{"num_hidden_layers": 14, "hidden_size": 320, "n_experts": 6, "experts_per_token": 1, "d_expert": 256, "d_shared_expert": 256, "hidden_act": "tanh_gelu", "moe_layers": [1, 2, 3, 4, 5, 6, 7, 8, 9, 10, 11, 12, 13], "router_score": "sigmoid", "normalize_top_k": false, "routed_scale": 2.0, "balance_loss": 0.018, "balance_bias": false, "shared_expert_gate": true, "init_std_router": 0.0382, "lr_router": 0.000489, "vocab_size": 10314, "norm": "rmsnorm", "norm_eps": 1e-05, "tie_word_embeddings": false, "optimizer": "adamw", "learning_rate": 0.00104, "beta1": 0.9, "beta2": 0.99, "max_grad_norm": 2.0, "batch_tokens": [32768, 65536, 98304], "max_seq_len": 1024, "train_tokens": 326200000, "max_steps": 5074, "dataset": "wikipedia_en"}
Below are experts of layer 6 (counted from 0) of a mixture-of-experts language model. Rows are named router (the router's row for the expert), up (a neuron's input weights, with its number) and show model dimensions 128-191. Each number is 200 + 40 x the weight over its row's rms, rounded and kept within 0 to 999.
Before each expert's rows: "gets" lists some tokens that make up at least twice as much of what it gets as of all text. This comes from a sample of Wikipedia text that the model never trained on. Tokens count by the router's weight.

# expert 3
gets: "\n", " to", " and", " ", " \"", " as"
router,116,261,217,140,188,219,192,140,173,165,164,208,264,197,198,253,142,160,249,259,203,227,194,198,210,238,289,222,265,194,161,225,245,130,155,199,193,163,190,152,267,152,193,184,228,217,147,201,188,289,191,170,214,181,180,237,178,155,213,255,210,174,266,204
up16,204,180,150,286,234,143,237,175,126,155,170,245,211,197,228,248,255,247,200,222,204,210,192,218,213,172,222,214,114,217,208,217,176,146,211,180,191,114,171,166,166,162,193,184,134,219,212,129,179,169,173,189,169,152,147,223,187,212,210,188,228,163,195,213
up17,272,191,211,153,207,157,240,170,219,214,234,221,186,209,307,218,212,179,169,128,210,97,165,266,209,199,228,152,190,168,251,228,162,245,201,164,167,204,173,152,220,186,235,213,160,254,241,194,261,191,221,150,192,241,218,202,160,237,189,175,204,228,245,233
up18,192,224,220,158,225,200,251,145,245,201,186,178,262,250,252,198,189,237,196,215,282,178,220,174,186,213,193,232,225,185,176,149,169,251,220,308,208,156,215,256,153,198,211,251,208,154,186,184,210,206,143,152,185,263,130,195,184,193,180,207,256,237,182,126
up19,217,185,172,318,189,221,227,224,164,102,171,256,237,206,171,123,156,234,184,271,211,221,219,151,119,184,192,243,238,92,259,255,142,203,246,233,195,171,289,215,232,172,190,174,219,237,215,97,142,209,143,214,255,185,198,231,182,232,186,207,190,208,169,89
up20,210,238,105,249,200,151,176,117,196,216,187,265,171,210,222,192,200,174,235,237,171,199,229,201,111,201,186,156,197,246,172,218,240,193,114,179,102,160,138,241,192,211,178,207,200,181,256,260,175,222,201,237,256,224,195,298,309,199,185,172,232,199,188,133
up21,233,151,165,162,219,99,168,259,140,248,252,246,201,140,152,197,224,237,175,231,215,164,178,300,184,208,236,191,163,197,174,273,225,158,273,114,155,186,215,112,206,213,244,205,201,208,217,228,194,207,249,196,259,238,180,198,171,262,142,181,199,174,159,201
up22,165,199,212,253,129,165,207,179,203,145,159,215,234,237,164,220,204,203,196,238,216,242,305,186,237,233,182,195,220,222,178,223,225,177,254,246,256,138,186,229,219,136,235,186,186,218,230,201,194,245,252,181,207,125,130,228,216,207,111,219,241,148,150,170
up23,223,231,157,199,193,241,189,236,187,286,229,234,212,290,185,257,198,264,164,142,200,249,207,177,185,132,251,218,139,164,208,199,170,185,171,233,216,171,201,197,290,212,194,272,258,118,241,246,190,157,181,187,138,125,223,165,218,232,230,199,231,283,131,189
up24,194,167,123,214,185,231,187,210,199,209,287,284,156,224,192,208,218,227,176,268,189,188,173,221,193,229,226,202,164,200,232,237,181,165,170,270,190,161,144,129,195,173,155,237,213,208,218,205,135,154,132,139,216,192,192,207,150,258,168,225,237,198,284,132
up25,226,240,212,229,195,212,199,212,229,204,134,227,252,254,207,177,177,174,181,333,137,209,189,218,209,140,184,218,167,203,247,159,223,135,157,145,146,177,182,170,147,215,221,309,158,151,188,219,125,218,156,249,232,230,200,149,248,236,189,200,213,138,326,210
up26,240,246,193,202,208,230,202,226,133,280,149,207,191,280,222,141,190,277,232,164,182,204,163,257,229,163,215,210,266,134,239,185,182,257,235,180,189,173,159,143,241,208,192,240,163,259,238,213,198,176,158,142,252,151,212,274,165,177,156,214,206,234,255,251
up27,197,238,225,203,162,279,240,233,210,241,210,186,186,260,224,129,264,197,236,168,204,214,164,216,235,242,234,158,256,150,197,210,217,175,234,129,189,200,196,257,206,159,204,161,187,164,219,309,164,178,219,220,211,233,215,250,203,213,172,228,216,228,154,136
up28,167,184,270,175,147,235,230,175,229,218,282,195,116,216,131,195,302,273,211,152,174,196,185,179,220,202,233,187,170,222,229,203,231,237,219,164,179,194,207,206,229,290,173,163,185,180,152,227,265,213,197,232,268,254,237,176,251,182,206,182,216,241,138,107
up29,178,252,198,209,156,122,245,168,207,203,160,219,235,230,185,239,199,155,201,238,101,274,192,199,243,166,183,163,212,155,186,211,171,191,220,250,125,168,143,231,237,148,262,163,212,199,146,182,166,210,186,261,227,184,154,189,263,179,146,224,191,166,200,143
up30,178,221,254,170,224,214,194,229,135,91,278,222,243,171,180,230,217,159,175,182,219,220,171,228,182,209,215,211,225,240,177,297,269,120,202,190,175,200,194,175,257,218,215,269,155,153,250,152,180,175,229,211,179,218,191,217,232,286,208,157,274,160,226,196
up31,286,216,231,229,157,215,212,248,232,133,129,260,184,319,188,241,202,199,208,298,228,183,278,171,220,160,234,132,151,278,202,210,221,226,203,236,181,172,130,185,149,157,203,203,210,213,184,196,199,165,91,192,148,176,185,169,243,237,176,186,193,156,191,185
up32,167,206,182,198,118,176,216,162,201,262,217,191,211,239,202,204,195,206,235,204,130,240,186,251,213,239,301,155,213,211,203,243,244,165,161,196,196,128,172,145,160,172,268,204,232,245,218,209,221,235,204,162,228,216,167,208,202,190,170,237,201,233,213,173
up33,186,185,148,201,66,180,224,174,209,181,155,209,214,198,231,151,205,205,188,214,197,245,125,246,183,189,224,176,189,202,184,190,238,160,212,208,241,160,233,168,217,191,180,223,221,236,217,200,220,221,271,123,172,213,154,176,224,244,179,258,246,196,229,229
up34,227,240,173,167,229,277,250,222,177,243,158,214,215,219,228,178,168,213,241,231,236,167,177,232,206,152,166,238,154,228,209,187,168,244,191,286,221,200,201,187,227,195,183,200,163,157,115,156,183,187,149,239,189,147,225,240,204,213,231,165,249,149,201,144
up35,176,188,218,234,163,137,250,151,205,106,174,217,211,155,206,249,218,201,182,212,177,174,149,156,193,143,193,181,212,234,207,235,152,205,239,289,230,176,206,164,211,216,164,219,138,249,275,167,181,192,252,161,265,218,212,264,142,201,206,259,239,289,218,143
up36,160,158,157,274,106,128,234,239,245,245,212,224,211,245,225,242,215,136,229,225,132,200,232,217,275,243,162,154,211,240,232,196,231,190,270,220,188,179,285,208,249,109,211,177,221,251,267,191,194,231,302,174,188,188,141,253,196,215,145,217,233,259,157,156
up37,161,187,216,215,191,180,259,90,161,196,189,145,128,180,294,178,259,238,253,256,165,183,276,261,179,191,174,143,257,149,215,179,216,182,150,156,127,170,245,192,242,217,142,145,220,165,199,191,164,216,230,197,214,171,209,181,264,188,207,252,194,198,167,232
up38,218,242,215,217,161,148,255,145,205,192,201,226,185,161,117,290,231,154,249,224,200,206,198,235,182,181,263,194,135,185,278,264,284,202,222,275,172,157,253,183,222,224,234,213,211,203,186,157,258,215,212,205,164,235,164,203,204,263,146,240,217,229,169,288
up39,209,144,214,197,184,248,154,234,200,143,163,271,164,135,220,184,150,127,268,265,219,209,161,278,128,194,186,197,172,233,253,307,183,148,230,227,179,141,224,219,175,202,193,195,229,207,152,257,223,195,233,170,235,283,226,221,225,182,217,202,225,233,166,182
up40,233,204,253,147,224,198,216,166,238,184,189,100,161,158,102,205,233,193,84,92,225,208,256,269,245,229,182,163,202,195,226,193,117,146,228,202,176,168,168,238,233,157,246,230,235,177,205,198,202,145,193,223,180,208,191,203,233,187,171,199,205,211,252,223
up41,164,187,215,187,158,207,251,194,241,230,276,286,187,150,174,277,239,255,193,252,139,196,204,249,232,232,239,151,150,300,204,244,276,199,232,253,152,126,245,183,250,146,197,252,253,230,188,225,202,206,203,189,203,230,188,183,166,170,245,225,253,215,203,145
up42,202,121,201,167,151,220,184,242,225,130,259,208,229,182,226,258,186,110,282,256,179,210,220,139,217,156,305,161,180,178,198,189,201,264,208,221,247,170,82,175,195,164,235,179,215,247,142,217,185,230,127,161,179,170,220,182,259,163,223,272,259,225,210,215
up43,183,85,226,188,200,211,145,206,216,165,219,266,138,170,258,227,202,148,213,250,220,220,207,248,214,164,248,205,218,215,251,274,231,110,195,145,189,213,151,85,250,220,150,190,183,183,201,197,223,239,230,144,167,242,291,167,165,211,166,228,187,259,190,182
up44,225,152,156,233,155,233,185,224,216,238,212,263,106,249,193,242,285,203,260,204,195,170,168,217,204,124,177,190,194,182,191,164,204,170,271,146,224,174,254,169,245,249,237,190,176,146,235,189,317,231,180,192,142,204,160,203,226,219,197,174,229,147,180,255
up45,208,184,253,228,195,166,250,192,170,139,180,230,220,242,181,241,220,233,153,189,196,251,178,265,241,131,238,190,250,269,277,193,159,250,268,203,188,128,181,94,149,260,173,251,218,221,155,208,88,199,133,206,216,173,164,204,242,212,206,288,190,239,253,203
up46,170,182,222,224,166,108,201,229,196,208,200,214,163,192,185,236,189,177,161,202,181,206,219,244,219,112,176,234,224,162,133,203,346,194,195,168,142,190,207,213,257,216,152,277,192,229,210,227,203,128,217,189,259,199,217,139,167,204,191,211,208,223,248,142
up47,206,243,194,143,212,210,111,185,183,141,181,227,219,158,172,163,249,231,194,221,267,205,211,248,188,235,263,238,170,211,124,162,176,91,153,242,174,184,148,164,243,185,211,215,243,219,121,186,277,138,186,223,117,224,208,198,238,274,242,236,208,226,227,246
up48,216,185,169,204,241,170,226,113,186,146,183,258,168,238,204,161,166,153,196,173,252,231,231,186,201,146,244,277,195,160,185,267,231,214,202,241,211,192,198,227,205,144,249,200,232,231,242,122,206,195,193,198,223,302,180,244,163,264,202,237,220,178,239,147
up49,167,254,244,221,213,189,204,246,180,216,189,146,220,236,186,164,170,192,219,279,140,247,208,202,216,184,197,111,213,222,159,188,160,173,243,185,163,148,162,285,208,238,265,254,193,239,175,213,178,190,200,233,223,231,195,203,212,189,148,207,217,206,222,201

# expert 5
gets: " the", ":", " a", " of", " The", " by"
router,200,198,218,205,99,188,184,134,234,175,154,196,211,165,200,165,277,192,217,264,192,172,194,234,231,216,257,222,163,243,248,204,211,216,197,213,186,220,170,189,178,139,184,201,191,176,194,176,190,220,206,179,190,299,146,232,245,267,199,231,146,206,254,207
up16,199,233,233,214,144,204,213,191,224,139,198,233,192,254,212,232,182,198,185,158,169,212,191,179,238,126,250,153,249,222,191,224,228,206,195,234,145,167,181,213,192,258,168,146,227,200,172,212,196,180,286,123,231,176,181,232,177,216,211,284,202,225,230,214
up17,182,133,222,221,192,188,208,248,223,204,304,188,110,216,187,186,196,163,174,255,228,163,245,217,243,215,241,160,233,270,227,263,199,167,181,226,185,147,224,185,161,270,272,145,171,227,238,162,230,208,222,122,175,254,211,135,239,202,192,220,224,229,232,214
up18,201,161,248,176,170,172,196,208,192,164,153,183,199,228,185,250,126,248,215,277,195,219,191,187,224,160,154,174,238,221,168,237,210,238,288,197,169,187,157,177,259,195,230,235,248,246,234,265,169,181,240,181,245,219,176,235,225,226,124,251,233,242,214,104
up19,167,220,205,196,175,212,203,147,186,201,272,206,210,153,208,206,316,222,306,295,230,192,165,225,181,266,208,252,172,224,225,253,231,204,239,154,187,188,206,196,217,234,185,253,125,231,168,173,226,246,194,220,205,248,236,132,238,290,201,174,213,185,222,193
up20,174,225,161,226,224,223,245,147,213,162,210,249,227,176,192,293,223,125,230,197,192,191,223,198,276,240,190,221,229,205,260,210,205,181,190,154,168,171,251,192,197,238,161,186,187,185,204,220,229,222,221,188,201,195,122,216,278,183,159,220,226,198,107,196
up21,171,139,213,243,189,222,226,233,221,197,221,306,194,210,205,234,181,140,139,270,221,191,191,274,206,181,198,201,181,136,269,198,250,200,203,178,185,216,137,87,169,85,190,242,169,189,228,219,305,225,184,200,175,202,209,185,245,192,148,198,180,208,182,184
up22,211,165,179,250,279,227,216,149,198,233,251,215,164,213,172,211,184,224,157,258,269,196,184,229,162,111,219,171,226,132,209,253,188,230,278,214,215,193,175,224,264,198,251,196,223,187,241,179,197,221,147,196,223,255,169,238,230,149,197,143,198,229,120,161
up23,249,200,169,139,154,280,157,170,185,188,164,204,232,149,178,227,197,148,259,220,247,184,203,225,251,215,216,212,171,174,245,243,252,179,154,201,164,203,171,154,229,134,212,229,182,187,194,245,176,120,222,153,181,121,200,163,199,173,182,152,209,164,160,124
up24,203,154,165,222,181,153,234,243,287,263,176,193,160,171,159,197,197,194,186,213,166,202,221,226,257,166,251,200,235,225,199,271,240,200,217,185,182,215,289,168,227,223,241,239,196,188,165,314,234,174,202,188,217,187,221,224,234,258,183,200,201,167,198,158
up25,130,198,247,154,236,194,228,174,186,203,281,220,243,188,258,205,249,186,199,265,143,154,229,303,166,154,282,179,208,164,164,216,162,154,210,156,165,153,287,218,266,200,234,228,272,172,183,238,212,152,244,177,250,188,213,189,208,208,248,171,217,229,262,256
up26,217,230,162,208,159,178,148,220,173,184,210,237,141,197,163,189,111,206,181,203,246,208,180,217,244,206,302,169,263,132,195,214,194,278,194,215,214,184,151,226,187,183,231,210,189,263,200,176,183,264,194,216,236,231,205,245,231,152,181,198,223,182,157,187
up27,186,216,261,197,196,155,286,244,249,169,296,204,160,183,154,178,268,140,179,306,231,190,179,219,233,194,155,143,212,157,197,200,230,267,207,227,196,193,214,153,135,202,172,270,170,195,317,175,225,254,204,235,206,184,236,181,255,230,156,246,218,225,214,166
up28,205,182,192,144,107,150,249,181,179,240,194,253,193,253,143,209,257,228,264,269,188,241,189,197,215,210,247,196,167,196,127,205,258,129,193,208,100,198,175,172,178,174,184,208,271,250,180,254,212,156,182,123,217,186,220,195,237,223,167,244,215,205,258,154
up29,219,210,208,131,137,187,220,152,212,149,254,231,248,195,235,200,220,195,214,163,186,175,222,219,184,190,182,192,123,267,186,185,192,66,231,211,253,183,232,160,149,193,238,231,201,203,153,269,155,131,215,122,200,100,259,177,225,201,179,190,210,270,252,217
up30,229,176,177,215,153,183,182,216,157,162,250,222,224,199,214,211,192,211,147,207,211,211,207,174,137,237,257,86,197,227,198,191,255,215,217,276,195,137,106,226,244,144,242,313,179,285,236,189,219,203,207,282,151,274,176,207,190,287,208,201,226,127,263,118
up31,192,261,213,166,211,113,270,216,211,139,261,263,217,279,201,182,218,114,192,206,227,135,271,243,282,231,264,212,141,215,165,172,248,172,221,192,218,184,151,207,140,269,198,224,193,132,180,244,196,250,211,250,152,245,237,228,302,129,203,186,227,217,244,163
up32,150,173,122,202,198,141,170,142,208,196,225,198,195,176,224,207,183,147,238,238,270,186,191,237,221,139,209,208,113,249,211,189,260,165,177,217,176,152,246,121,161,244,215,286,148,189,203,203,198,235,212,158,177,185,230,186,214,259,118,174,223,210,200,157
up33,206,201,140,242,170,287,254,150,178,144,212,236,155,170,128,200,172,125,199,269,228,220,261,222,187,192,173,228,206,126,251,243,187,230,243,123,152,211,238,120,210,210,261,175,186,294,105,209,204,171,234,144,190,185,209,141,227,193,196,186,197,211,199,196
up34,193,214,165,204,288,313,197,226,229,199,227,173,250,207,261,168,192,165,206,137,184,189,163,217,188,173,219,202,173,175,262,220,179,219,235,211,187,163,180,156,236,225,164,199,204,196,166,213,140,244,224,240,190,198,212,205,262,194,169,155,252,172,337,179
up35,256,207,222,195,235,200,196,215,188,185,276,184,171,231,215,195,148,188,205,190,153,160,157,214,283,225,252,235,200,301,295,186,211,230,200,164,226,157,213,165,210,185,221,239,197,226,135,261,213,134,245,176,265,204,163,171,192,239,165,197,227,133,218,207
up36,229,244,97,206,186,199,276,179,232,136,146,198,195,292,236,172,253,232,209,298,215,226,226,204,236,160,233,166,185,241,239,203,201,207,244,176,209,179,157,251,152,215,176,227,228,178,207,150,159,212,122,263,139,201,118,244,217,221,255,220,215,193,227,145
up37,248,220,219,185,138,240,205,200,214,215,199,256,132,217,211,228,209,162,199,197,173,272,211,236,210,124,242,234,220,208,259,244,190,130,275,218,247,184,197,64,138,265,208,224,156,268,223,195,145,193,170,165,267,193,166,185,214,174,135,208,190,146,298,114
up38,210,178,188,209,179,239,262,188,294,113,223,226,253,183,197,239,216,146,153,241,140,233,229,221,222,184,222,225,135,264,238,224,157,172,325,167,184,180,211,146,228,214,203,170,166,132,174,224,167,163,218,238,187,180,191,217,256,193,209,198,228,206,234,177
up39,231,244,164,238,202,206,175,273,165,134,216,197,200,170,199,182,185,165,256,331,153,260,241,255,280,202,233,143,225,179,194,228,183,185,231,235,151,161,181,139,204,207,161,167,172,271,156,234,217,231,215,151,244,153,165,180,171,177,195,224,192,169,203,241
up40,152,224,189,202,178,231,213,160,187,178,149,187,171,198,341,248,245,164,174,185,175,248,243,261,187,219,221,224,89,207,200,236,263,248,169,236,223,168,195,151,136,226,170,235,181,178,254,194,252,197,190,117,172,188,208,157,231,236,162,190,228,208,248,191
up41,141,252,202,269,194,287,250,263,163,184,163,251,161,191,221,245,251,142,210,326,155,158,158,228,201,169,265,171,201,230,252,205,161,280,189,245,228,168,164,210,197,210,163,187,174,190,212,253,213,281,89,258,185,171,214,246,246,224,231,179,215,177,197,145
up42,175,170,92,205,250,192,234,283,177,144,256,377,126,244,187,211,193,271,127,248,270,205,170,185,209,223,241,223,192,223,209,210,192,208,209,245,210,141,151,173,185,155,161,275,235,163,188,202,141,224,183,174,180,181,209,178,174,194,220,240,236,159,223,176
up43,224,230,197,199,200,151,199,220,269,180,148,191,218,188,147,182,236,83,221,225,303,223,122,191,203,153,193,187,148,136,226,212,217,215,299,229,191,193,222,135,252,165,184,303,183,123,176,224,262,127,196,218,189,186,216,167,194,204,117,192,209,140,204,200
up44,207,148,195,231,157,244,146,160,182,146,166,212,217,172,279,189,208,196,278,241,239,184,202,164,247,214,196,185,129,254,137,183,237,218,179,240,202,211,163,193,188,170,232,243,174,231,166,114,224,205,243,201,182,236,201,195,274,320,160,266,202,143,204,202
up45,148,216,215,185,120,242,227,179,228,163,208,179,181,222,172,199,264,164,220,155,150,270,130,210,204,167,179,218,128,276,194,208,237,189,189,158,184,230,181,205,175,127,89,125,222,186,213,268,233,176,192,233,187,111,166,195,236,182,166,234,211,182,219,193
up46,177,218,264,250,108,234,229,232,219,127,253,243,209,182,202,197,211,139,201,220,218,193,172,241,253,119,186,209,151,277,194,212,185,204,253,155,203,205,60,186,160,175,204,262,190,173,229,190,126,256,219,241,214,182,153,236,144,193,201,187,212,201,159,212
up47,180,265,161,231,263,209,194,180,133,239,208,223,193,223,234,185,205,209,202,206,163,209,275,239,217,210,173,163,138,222,150,208,273,206,166,265,148,207,186,237,185,153,185,184,197,212,181,189,157,289,216,208,156,259,250,157,235,193,210,163,193,219,138,125
up48,214,202,140,167,188,280,241,256,150,207,272,309,180,188,210,198,205,231,229,195,238,173,149,224,193,155,242,165,208,218,207,205,175,175,242,183,225,193,161,187,190,172,128,185,164,230,195,235,211,178,169,209,231,211,189,195,190,262,180,178,225,194,229,97
up49,183,158,214,219,198,222,146,159,210,226,167,225,237,193,231,199,220,219,218,279,234,202,190,246,232,154,225,155,159,273,271,216,241,214,144,197,131,198,172,160,219,220,237,172,205,208,171,117,274,170,283,229,139,194,211,213,194,232,209,274,228,166,200,216

# expert 0
gets: ",", " (", " in", "-", "==", " on"
router,125,324,244,106,250,165,271,172,136,225,203,175,192,235,226,245,205,227,182,185,243,216,189,222,235,199,255,216,174,218,203,176,232,119,227,181,204,167,177,136,156,253,203,211,275,202,233,180,283,242,177,171,251,214,172,249,183,248,175,173,153,226,206,158
up16,198,126,181,201,86,149,200,139,181,196,128,196,205,214,170,234,150,122,243,189,244,178,184,197,236,234,182,271,202,203,187,206,144,219,246,202,167,189,183,182,163,106,281,259,216,163,116,100,176,224,300,140,151,243,203,232,262,184,164,203,233,207,303,228
up17,177,155,166,171,193,131,295,176,233,287,230,181,216,264,179,155,189,177,183,246,193,197,255,170,185,136,247,220,155,159,290,225,146,199,257,185,197,200,260,183,173,146,186,291,143,283,195,171,263,222,220,203,190,255,145,225,233,221,193,194,187,179,146,103
up18,230,169,188,161,211,177,126,228,190,217,239,234,211,258,196,171,235,166,238,191,197,128,252,228,189,209,303,208,208,154,259,218,220,226,154,230,209,186,157,184,224,217,297,232,250,217,190,172,169,220,200,217,187,271,182,202,193,281,190,181,216,193,203,228
up19,151,195,193,125,249,224,311,113,156,226,209,207,255,323,188,173,205,194,189,293,262,157,182,220,156,204,237,188,220,205,224,230,213,190,218,204,141,178,152,151,174,203,187,212,169,232,221,152,165,238,202,174,165,264,142,259,275,163,243,176,214,215,170,183
up20,281,190,210,220,204,135,146,264,178,220,150,265,211,165,192,253,204,221,213,196,250,195,241,197,243,131,176,213,183,200,192,213,247,254,230,181,170,174,239,175,230,192,242,194,189,219,209,155,248,272,121,225,174,188,152,251,195,243,188,235,191,237,142,174
up21,183,240,217,209,241,172,255,229,213,229,228,133,167,228,109,193,238,219,161,212,119,183,207,284,187,222,305,156,185,253,235,246,207,177,246,170,164,118,217,193,241,173,169,219,182,195,179,262,160,183,246,181,186,239,96,230,203,214,223,185,239,218,225,180
up22,190,220,205,157,175,197,274,245,183,169,119,166,188,233,242,212,227,195,152,222,211,198,239,191,288,105,233,198,213,181,116,224,168,172,156,258,176,123,150,221,229,220,167,229,252,255,226,135,161,201,213,199,138,176,220,211,216,222,176,220,229,157,250,204
up23,171,159,212,208,209,215,236,113,197,170,251,246,172,158,152,176,215,137,249,234,229,235,241,269,208,247,226,248,175,261,193,228,168,187,191,181,235,150,191,126,191,162,180,170,187,209,170,196,208,186,255,213,203,250,230,158,229,245,187,187,223,131,171,226
up24,224,194,236,150,230,192,244,209,194,223,255,127,284,238,132,261,178,250,185,185,241,288,236,199,219,138,218,145,189,216,272,234,234,147,234,255,191,153,123,154,199,192,215,211,171,147,214,149,212,216,172,165,172,137,181,223,250,280,136,226,239,118,183,119
up25,202,192,167,175,149,178,278,196,279,274,243,244,193,255,210,179,225,190,153,224,231,185,146,243,178,193,176,255,152,284,192,168,246,91,206,233,148,160,170,218,206,250,217,275,272,271,184,162,243,169,167,226,145,242,245,255,214,184,203,216,235,202,218,150
up26,215,244,111,229,182,257,289,128,216,214,184,188,332,286,137,171,234,207,296,193,255,225,233,208,177,148,170,209,189,181,226,235,167,151,201,273,211,217,192,292,154,176,222,172,255,245,199,160,181,268,147,136,167,187,166,183,223,160,133,204,216,269,163,146
up27,171,204,162,158,232,114,270,225,261,169,210,198,171,245,254,196,203,194,144,229,199,190,222,230,244,227,268,142,180,299,207,230,203,153,200,219,143,159,255,190,255,203,207,266,232,158,171,201,268,159,259,179,209,213,177,245,238,220,201,169,235,178,175,239
up28,223,226,182,209,148,289,226,140,202,129,180,234,210,219,194,221,244,205,235,187,180,182,149,206,295,173,279,192,191,193,189,161,153,236,239,234,184,162,206,198,207,196,207,261,202,177,193,270,221,288,241,217,165,201,162,275,265,206,206,214,253,188,191,221
up29,137,171,251,128,205,177,185,278,184,203,247,154,181,219,154,254,203,200,188,186,208,167,183,213,348,199,202,99,269,151,238,195,235,189,197,146,201,170,257,168,269,228,186,219,229,189,288,221,274,180,229,168,195,239,203,183,177,216,201,221,219,271,174,153
up30,136,213,176,217,168,105,290,168,179,216,233,195,154,270,147,263,176,179,163,177,239,198,222,183,173,226,219,241,195,269,242,228,178,189,197,217,162,170,161,161,239,174,181,238,221,271,168,178,224,225,256,244,169,206,177,166,230,187,211,228,227,249,181,307
up31,228,192,162,208,181,265,217,243,209,260,193,200,265,235,230,133,173,233,205,163,231,191,260,177,263,232,208,197,180,198,221,199,247,215,177,260,226,201,138,215,201,134,238,201,183,169,202,164,224,247,173,200,168,233,173,300,217,208,228,184,191,253,131,138
up32,188,182,167,257,178,132,208,198,205,203,234,246,224,252,232,202,237,200,290,212,192,202,116,130,233,230,171,190,120,273,195,252,233,138,205,182,227,231,209,208,225,188,278,147,170,205,99,169,269,186,253,181,170,175,134,270,194,193,122,198,194,210,210,127
up33,143,174,160,180,114,200,196,214,182,172,316,198,193,228,184,227,166,167,209,128,226,211,224,201,195,227,206,130,278,189,189,218,243,201,235,218,143,176,182,115,183,234,178,221,169,199,209,240,227,210,226,111,171,286,234,246,212,214,169,221,226,231,246,235
up34,168,224,219,180,238,100,282,159,154,205,320,159,243,197,226,239,170,175,170,317,148,199,225,267,163,247,142,154,202,220,158,200,216,211,228,206,227,146,210,177,207,204,196,259,224,202,230,219,140,186,217,200,156,301,158,215,222,219,214,213,246,207,218,152
up35,157,185,222,171,215,219,247,211,237,255,149,173,183,246,204,203,205,167,199,202,209,175,300,217,243,147,187,172,219,186,193,225,233,206,235,222,233,202,254,166,184,169,190,189,170,162,229,257,207,237,178,194,244,202,211,152,266,235,188,194,199,208,197,153
up36,171,139,270,203,185,219,171,230,165,127,216,185,191,198,173,221,185,234,196,217,192,148,160,234,216,219,233,133,280,211,182,267,209,173,256,194,172,179,185,191,249,163,167,194,164,141,208,307,132,171,228,221,190,258,250,168,192,166,225,188,205,214,261,170
up37,193,223,209,150,250,168,259,248,208,254,260,161,206,215,116,215,166,195,201,231,249,200,232,266,214,203,239,201,217,176,197,211,174,203,244,177,191,155,207,158,203,195,197,241,288,199,187,227,171,216,177,163,169,200,183,133,182,228,182,215,236,251,211,202
up38,202,151,188,115,87,198,252,273,227,138,203,162,275,192,145,245,221,119,211,175,193,215,229,181,187,191,148,198,300,162,140,283,219,176,195,175,196,186,154,186,184,218,151,162,257,198,173,163,184,160,193,189,179,195,302,220,137,179,138,246,214,236,250,159
up39,221,225,237,213,221,238,292,213,177,245,261,305,238,275,140,161,211,175,249,175,250,222,156,237,187,226,247,183,257,197,225,179,280,190,156,215,208,159,168,187,204,196,237,155,245,182,152,282,201,204,176,177,215,251,212,202,282,147,171,201,226,156,206,179
up40,156,230,241,156,206,105,195,197,157,210,222,172,213,192,273,163,217,141,238,228,188,255,207,251,175,185,205,206,150,258,194,213,213,214,179,172,228,187,217,170,212,151,194,174,173,161,168,202,206,235,228,214,176,235,171,212,234,213,145,225,216,226,196,140
up41,253,180,221,211,195,213,304,166,182,188,199,217,285,210,261,181,205,210,235,235,207,199,244,332,192,149,152,154,137,233,163,239,150,179,234,180,231,194,192,144,187,214,204,207,228,246,183,220,206,174,227,195,146,193,207,159,267,176,172,233,231,199,210,163
up42,222,161,231,152,210,314,182,227,225,221,153,184,158,223,280,187,241,209,228,242,170,223,240,238,208,257,237,213,198,247,239,162,233,210,250,193,211,183,163,186,221,167,242,199,224,211,172,167,231,209,266,156,180,218,130,204,217,223,206,213,245,178,258,223
up43,173,231,194,172,184,266,275,200,181,184,223,231,197,250,289,235,197,202,257,308,180,264,253,222,190,210,306,245,136,162,234,206,204,165,183,171,199,130,162,177,258,159,190,206,136,201,189,169,118,231,244,130,198,187,160,238,203,190,198,174,212,163,224,237
up44,160,243,153,159,222,260,188,224,191,143,125,232,271,241,198,196,200,196,195,152,182,186,165,205,218,140,232,206,135,182,230,250,266,199,181,150,208,166,170,178,262,202,204,233,257,147,207,165,196,244,165,217,180,150,224,238,232,251,187,253,197,159,242,194
up45,177,199,199,148,158,132,263,208,206,93,198,206,229,170,253,233,234,135,225,167,192,186,196,231,189,190,177,167,204,222,197,187,196,214,271,246,223,135,225,184,151,230,164,196,230,231,216,229,193,181,168,232,227,236,255,236,264,230,215,243,246,266,284,197
up46,201,259,241,159,231,147,228,189,170,200,227,194,194,191,236,191,230,238,186,212,210,214,166,282,163,201,242,227,204,200,150,246,308,136,233,224,195,163,171,161,173,199,134,183,190,233,246,164,201,241,205,127,190,186,206,216,205,178,209,207,222,188,261,226
up47,222,207,177,164,239,151,209,261,183,230,236,209,194,270,208,240,193,247,195,189,247,211,184,232,214,229,242,191,215,241,250,216,236,169,203,136,166,159,150,159,178,274,173,161,298,163,177,181,171,173,193,228,189,240,275,206,227,170,164,204,222,130,176,196
up48,172,254,224,199,170,225,214,199,263,247,169,205,168,194,259,223,240,182,144,221,276,201,145,243,193,150,184,137,172,92,239,181,202,189,199,209,154,153,247,179,233,201,121,253,260,137,201,162,249,165,198,176,143,205,195,169,215,173,146,223,263,212,195,173
up49,188,217,192,225,133,218,204,193,168,157,246,180,228,125,185,173,207,171,219,193,265,161,135,227,220,225,195,197,169,308,207,301,210,160,167,245,244,225,252,232,265,199,191,234,229,195,179,191,243,221,295,164,221,165,259,263,182,261,185,227,225,176,235,142